Experts of a small language model.
Experts: 32 SwiGLU neurons an expert, a shared expert of 64 neurons.
Training: a variant of Muon for the experts, 7669 steps.
Below are experts of layer 8 (counted from 0) of a mixture-of-experts language model. Rows are named router (the router's row for the expert), down (a neuron's output weights, with its number) and show model dimensions 0-127. Each number is 128 + 24 x the weight over its row's rms, rounded and kept within 0 to 255.
After each expert's rows: "raises" lists some tokens whose logits its average output raises strongly, later layers aside. This comes from a sample of Wikipedia text that the model never trained on.

# expert 145
router [120 180 139 128 137 108 152 157  99 110 150 143 140 122 136 175 186 101  97 145 131 128 109 138 137 113 135  75 110 137 124 142 144  93 113 102 124 144 133 160  69 146 127 138 121 102 158 158 131 119  98 148 115 127 134 156 124 119 123 125 159 144 112 182 143 114 133 154  96 117  77  86 150 138 150 143 141 138 166 145 125 111  97 156 114 160  88 160 128 154 127 146 114 146 100  97 130 140 126 124 110 106 116 139 161 109 153  59 200 127 117 112 141 132 135 159 140 162 128 104 146 132 101 133 124 120 159 130]
down0 [165 142 145 158 115 138 119 140 198 128 145  83 175 156 139 136 150 161 147 163  91 131 128 155 112 113 150 157 147 162 165 160 122  91 109 175 119 162 120 118 113 140 146 134 140 129 135  80 101 133 113 130 113 135 112 153  88 149 137 166 125 152 123 143 120 113 115 138 120 117 139 129  89 150 106 135 112 134 112 115 124 119 149 182 118 101 101 153 129 137  95 122 143 108 102 123 105 103 137 165 143  99  84 149 119 146 128 161 145 117 119 116 113 112 140  70 204 130 143 153 120 158 111 121  94 132 149 135]
down1 [132 125 143 108 142 135 150 121 135 149 125 131  75 100 122 129 108 168 119 150 110  75 121 162 165 129 139 134 140 106  75 139 134 133 126 127 116 118  85 134 134 135 100 156 140 155 121 116 117 133 165 143 124 124 126 147 131  92  83  98  97  92 135 158 128 132  77 119  96 140  88 151 159  66 134 124 100  90 129 123 106  95 117 111 131  99 108 158  91 114 108  96 143 121 144 144 113 106 153  87 195  93 131 151 146 115 139 129  98 156 145 140 125 133 149 124 164 130 136 108 161 110 133 144 154 190 129 118]
down2 [181 112 120  68 128 102 130 165 126 104 150  86 144 119 111 147 149 119  94 166  82 141 172 132 119 142 161 102 138 121 162 129 145 127 113 100 131 117 131 132 112 127  91 107 147 115 162 117 101  93 127 134 103 152  77 118 109 142 135 122 182 162 143 146 110 119 143 108 153 131 107 121 133 115 105 176  93 141 148 146 115 132 148 142  90 132 115 144 140 142  89 144 137  84 113  86 147 150 112 180 107 107 130 184  80 147 125 148 114 172 146 143 115 140 113 121 141 139 176 143 130 136 116 136 135 142 124 107]
raises: " 100.00", "\n", "\n\n", "lem", " since", " history."

# expert 28
router [154 124 142 121 131 111 173 162  92 117 134 125 100 143 118 142 169  98  93 145 145 126 132 102 158 116 129 101 118 126 135 101 166  69 115 116 147 126 121 181 113 114 124 132  88  84 128 118 146 119  91 135 122 111  98 123  89 150  86 134 139 131 111 142 112 155 112 129 153  94  95 110  72 138 128 103 121 132 183 125 111 109  95 142 111 107 111 133 103 144 112 186 108 126 104 122 134 113 133 146 125 120  77 151 115 158 158  88 164  97  92 168 150  97 129 143 103 117 137  79 119 117 144 130 114 107 127 106]
down0 [144 141 156 138 127 106  80 153 153 128 158 147 147 106 118 142 120 133 171 143 149 111  99  95 122 126  85  66  93 145 130 144 166 126 139 136 139 132 142  89 152 122 152 121 138 135 169  57  96 155 153 156 119 120  77 157 113 135 101 142 118 136  82 118 147 122 129 117 126 150 131 117 145  81 167 122 157 146 125 109 103 115 112 127 122 129 124 145 160 144 107 153 160 142 121 102 156 143 113 156 126 143 118 101  73 124 126 139 104 141 150  93 150 128 128 127 160 165  98  78 137 145 150 167 139 114 167 142]
down1 [ 92 138 119  99 147 141 120 178 171 132 144 122 104 149 135 128 106 145 156 114 132 120 146 128 173 125 163 113 120 123 119  91 149 151 141 137 142 115  81 133  71 138 126 140 117 141 148 146 156  90 117 158 128 127 124 134 127 116 139  86 122 129 100 103 109 151 126  73 128  92  75 162 144 108 113 162 152 121 131 132 110 149  62 112 113 183 127 126 142 116 170 110 140  93 128 126 100 126 144  89 111 110 125 180 154 142 122  63 160 129 151 117 126 164 141 124 134 144 158  96 106 120 122 119 148 131  95 137]
down2 [120 148 111  94 144 149 143 125 114 150 167 114 152 131 145 137 119  95 132 114 177 124 176 128 108 133 124 166 143  77 150 101 167 114 103 120 135 127 142 130  71 121 140 142 125 146  95 135 112 129 187 150 149 142 143 168 129  94 143 157 146 146 123 109 122 119 128 164 134  91  93 123  93 146 148 145  95 125  91 104 177 146 151 110 122 111 139 180 161 121 107  93 145 117 112 153 127 120  98  85  95 126 118 176 151 153 144 150 190 130 122 145 102 122 128 100 128 143 126 112 125 102 138  93 122 125 116  95]
raises: "ship", "s.", " of", "'s", "-", "\""

# expert 100
router [154 168 135 120 133 118 178 141  86 123 167 134 136 139 126 159 162 115  82 152 119 124 139 133 152 119 138  89 101 130 125 129 148 101 102 132 140  94 132 168  81 144 142 125 128 108 148 108 132 115 142 128 116 143 145 152 126 115 120 145 154 126 106 199 140 153 116 142 133  95 104  89 129 125 157 133 128 140 179 139 112 142  83 173  99 160 118 161 128 118  94 154 113 107  87 105 147 141 128 115  91 115 120 164 152 132 136  78 184 124 108 107 133 111 125 179 120 144 134 119 138 132 104  88 146 124 181 121]
down0 [143  94 125 116 147 137 101 108  66 131 132 116 109  94 126 163  98 128 151 117 127 108 125 125 116 127 121 115 135 132 146  77  98 125 107 112 141  82 131  89 174 128  75  59 120 107 162 127 137 150 133 154 123 143 126 138 121 128 184 109 102 155 161 125 146 111 112 115 155 164 106 129 146  94 100 102 140 170 153  91 138 142 165 127 125 123  72 108 144 117 161 107 125 135 118 112 144 130 163 154 146 156 114 177 129 138 139 126 138 136 158 138 146 130 107 184 161 150 157 169 122 145 133 114 147 131 129 121]
down1 [140 148 139 131 142 110 132 143 148 158 104 157 108  85 105 136  96 150 111 133 126 136 126 148 161 172 158 108 150 139 170 130 134 152 121  95 115 145  98 153 144  81 136 175 165 114 148 136  99 138 162 122 136 149 134 107 125  92 100 107 127 150 146  89 140  99 158 129 117 141 193 118 128 135 118 106 136 125 112 131 147 134 200 176 146 125 138 100 115 109 160 116 101 126 154 166 151 126 100 150 110  76 122 131 145 110 137 113 125 101 130 158 108 148 124  84 150 121 134 104 115 144 105 182 114 127  84 102]
down2 [166 131 157 170  88 122 123 158 136  77 112  94 132 153 140 126 145 152 125 100  92 150 147 139 121  90 120 139  93 119 149 147 165 101 144 163 116  46 125 110 136 137 108 132 113 127 126  80  98 122 143 116 138  97 141 135 130 137 113 144 129 153 119 109 171 110 166 122  80 170 103 120 164 165 122 140 132 122 132 140  79 156 153  85 142 129 127 120 124 145 130 153 138 126 119 142 118 154 104  94  90 127 145 100 161 135  88 109 126 147  92 131 105 167 174 140 139  99 161 128 119 122 151 157 137 136 138 133]
raises: " –", " ", "ange", " —", " und"

# expert 216
router [120 159 127 137 100 107 137 135  96 118 128 180 158 129 142 156 149  92  88 149 159 113 133 120 164 142 129  85 116 139 106 135 139 102 124  61 127 111  77 178  95 128 146 164 108 116 149 146 170 112 104 104 118 111 124 125  96 142 110 112 147 100 135 182 112 140 136 119 158 121  92 155 117 140  96 115 109 124 158 132 116 147 135 180 127 108 127 135  97 159 146 117 122 134  95 122 138 140 127 147  94  93  93 158 117 145 177  99 142  97 156 150 191 115 126 153 118 147 146 103 121 124 124 118  98 127 128 113]
down0 [ 98 162 124 113 135 113 131 124 137 115 150  96 107 125 138 133 123 149 100 142 149  88  99 116  96  86 104 130 130 142 153 136 150 142 167 112 105 128 101 121 132 161 107 122 170 126 140 120  97 108 130 143 108 137 138 126 123 124 160 159 138 145 152 110 139 135 127 129 120 141 104  64 139 162 125 121 182 132 121 144 130 125 112 141 112 152 142  89 110 144  98 133 126 137 161 127 131 120 141 129 164 130  68 148 134 123  87 116 190 102 102 118 130 189 145 196 153 117  86 116 112 167 178 152 167 138 129 167]
down1 [150 156 144  60 129 110 152 104 102 167 115 162 145 136 105 155 183 144  99 107 157 147 135 135 141 115 120 108  99  77 100 129 138 114  97 138 152 119 141 126 104 103 205 125 109 136 121 152 129 113 104 128 122 115 120 103 103 119 124 144 154 112 122  79 112 135  81  80 120 127 166 113 115 123 151  96 107 178 141 133 157  79 143 111 122 115  97 141 141 126  69 119 137 124 115 151 113 146 158 124 179 135 125 126 130 139 119 121 133 130 100 153  99 131 118 135 143 145 132 119 103 123 114  99 120 148 118 182]
down2 [111 123 146 123 113 121  99 109 113 136 123 140 125 118  85 135 175 130 136 120 135 120 135 114 101 178  89 114 117 159 136 128 109 145 125 121 122 108  84 121 152 121 130 144 129 175 140 172  95 123 150 136 120 137 122 127 151 152  84 134 137 112 130 122 148 166 172 169 131 128 140 169 158 114 130 108  95 115 163  97  93 157 138  97 180 148 153  89 139 131 168 139 105 104 139 158  95 112 123 119  76 127 135 140  97 129 115  64 137  82 130 114 178 136  78 122 129 128 172 152 101 150 124 110 124 157 137 122]
raises: "c", "like", "f", "its", "l", "ra"

# expert 107
router [152 157 144 121 126 111 155 180 129 119 129 160 131  98 130 159 146  68 113 119 121 106 134  95 154 109 120 100  99 135 144  81 152  83 108 114 142 139 118 163 122 120 103 127 120 116 147 156 154 111 145 116 128 143  92 152 109 132 105 124 121 106 118 136  80 123 126 128 105  93 129 112  90 133 160  84 128 107 132 174  97 105  98 154 136 128  89 144 125 210 120 166 125 128 117 118 118 135 120 124 120 133  99 127 113 145 161  85 159 108 107 118 151 115 132 123 135 157 140 109  94 109 121 132 130  89 170  65]
down0 [164 140 155 131 143  93 119  80  59 124 145 132 156  87 140  92 111 129 141 112 110 141 156 132 128 138 137 135  63  77 110 174 154 124 124  97  83 148 123 127 137 143 152 128 140 111 142 114 141  92 139 137 113 167 120 115 129 118 141 120 123 114  78 152 127 131 150 110  72 118 126 105 162 144 102 147 151 114 135 159  85 135 148 130 119 123  93 125 155 110 118 135 127 147 145 169 123  76 124 107  91 126 145 114 163 143  99 138 115 116  98 105 116 117  92 106 152  79 131 130 128 135  77 128 112 130 100 126]
down1 [139 111 138 105 114 135 139 124 106 128 117 111 159 102 121 156 103 117 143 112 117 121 156  91 142 142  72 110 161 123 156 174 171 137 153 116 143 129 150 110 157 103 184 139 107 157 123  92 124 110 119 125 137 156 106 149 101  98 106 125 145 105  75  96 108 104 117 121 155 136 117  89 164 111 129 115 101 135  91 130 137 111 112 145 127 123 110 145 110 161 138  84 153 109 124  85 140 149 134 102 119 145 110 113 134 100 123 142 113 153 133 130 114 186 175 141 156 143  92 130 156 141 134 157 166 178 166  77]
down2 [ 94 142 114 158  99 113 106 143 126 111  97  77 128 155  87 161 106 152 131 149 106 145 113 140 158 157 142  56 138 151 110 134 121 150 103 143 117 180  72 112  96 153 163 145 132 119 147 124 124 104 117 153 129  96 162 129  79 120 131 118 125 138 155 180 177 116 119 136 109 134 122  92 158 122 141 157 118 146 105 120 134 117 134 136 125  95 121 109 100 151 125 158 131 157 154 122 148 143 172 117 107 137  94 148 154 135 133 148  94 124  98 115 121  94 146  85 143 169 127 158 156  99 136 164 145 134 133 128]
raises: "it", "ism", "iv", "ites"

# expert 181
router [142 144  90 137 154 131 144 132  93  94 164 145 140  96 124 142 154 125 127 125 125 160 140  94 132 106 147  96 111  88 137 129 146  78  71 116 133 134  96 129  92 141 137 147  61  74 129 127 149 114  85 137 122 135 141 144 131 145 111 146 133 111  77 135 134 162 107 126 118 108 114 131 101 136 123 115 109 138 135 104 133 179 109 191 135 136 120 130  98 135  67 148 115 152 118  95 161 115 118 128 119  95 110 158 161 133 122  93 176 110 156 122 156 135 131 163 125 171 157 116 114 135 126 132 119 137 158 155]
down0 [188 107 113 118 165  94 138 163  61 106 161  89 153 143 127 139 103 118 138  94 109 139 144 118 114 140 100  89 124 165 126 142 127 121 127 120 141 149 114 112 147 151 148 101 140 178 111 140 146 122 133 118 167 131 148 151 147 130 133 148 135 119 141 119 131 133 158 109  79 154 124 149 160 109 134 154 127 142 127 141 111 144  91 158 159 108 157 109 151 130  94 122 152 115 142  79 146  99 138 131 143 155 115 154 128  87 109 161 106 180 169 164 139 119 117 158 142 103  92 105 141 117 133 134  75 154 158 156]
down1 [100 121 124 147 138 163 155 118 119 102 155 136 189 134  97 132  77 130 152  87 149 121 146 112  99 102 141 129 155 181 177 128 132 162  98 136 124 163 147 114 110 156 134 124 138 102 164 129  95 121 148 151  99 138  97 112 102 150 108  88 164 121 129 113 126 103 165  95 148 142 135 122  96 136 115 105 124 130 113 151  98 119 120 190 141 131 112 126 119 111 160 124 132 127 136  94 164 173 132 179 186 104 150 128  90 154 108 118 145 119  93 107 138 149 123 141 109 125 146 136 111 149  98 123 137 109 117  93]
down2 [120  92 120 148 154 100 153 140 122 153  71 117 131 124 133 170  90 142 164  94 136 109 121 122 139 115 165 156 117 104 106 126 149 127 122 146 144 117 128 138 106 107 105 126  94  71 107 107 129 105 139 140 112 108 123  97 146  97 128  87 136 104 164 105 132 134 104  88  88 164 149 104 118 145 111 142  77 149 129  75 128 127 105 122 119  94 136 135 115 117 146 124 155 103 171 131  79 149 120  99 112 149 203  92  98 130 149 164 152 169  96 118 127 123  99 118 133 120 135  87 127 129 125 127 153 115 145 121]
raises: "ion.", "ions", " supporting", "tal", "ille", "ional"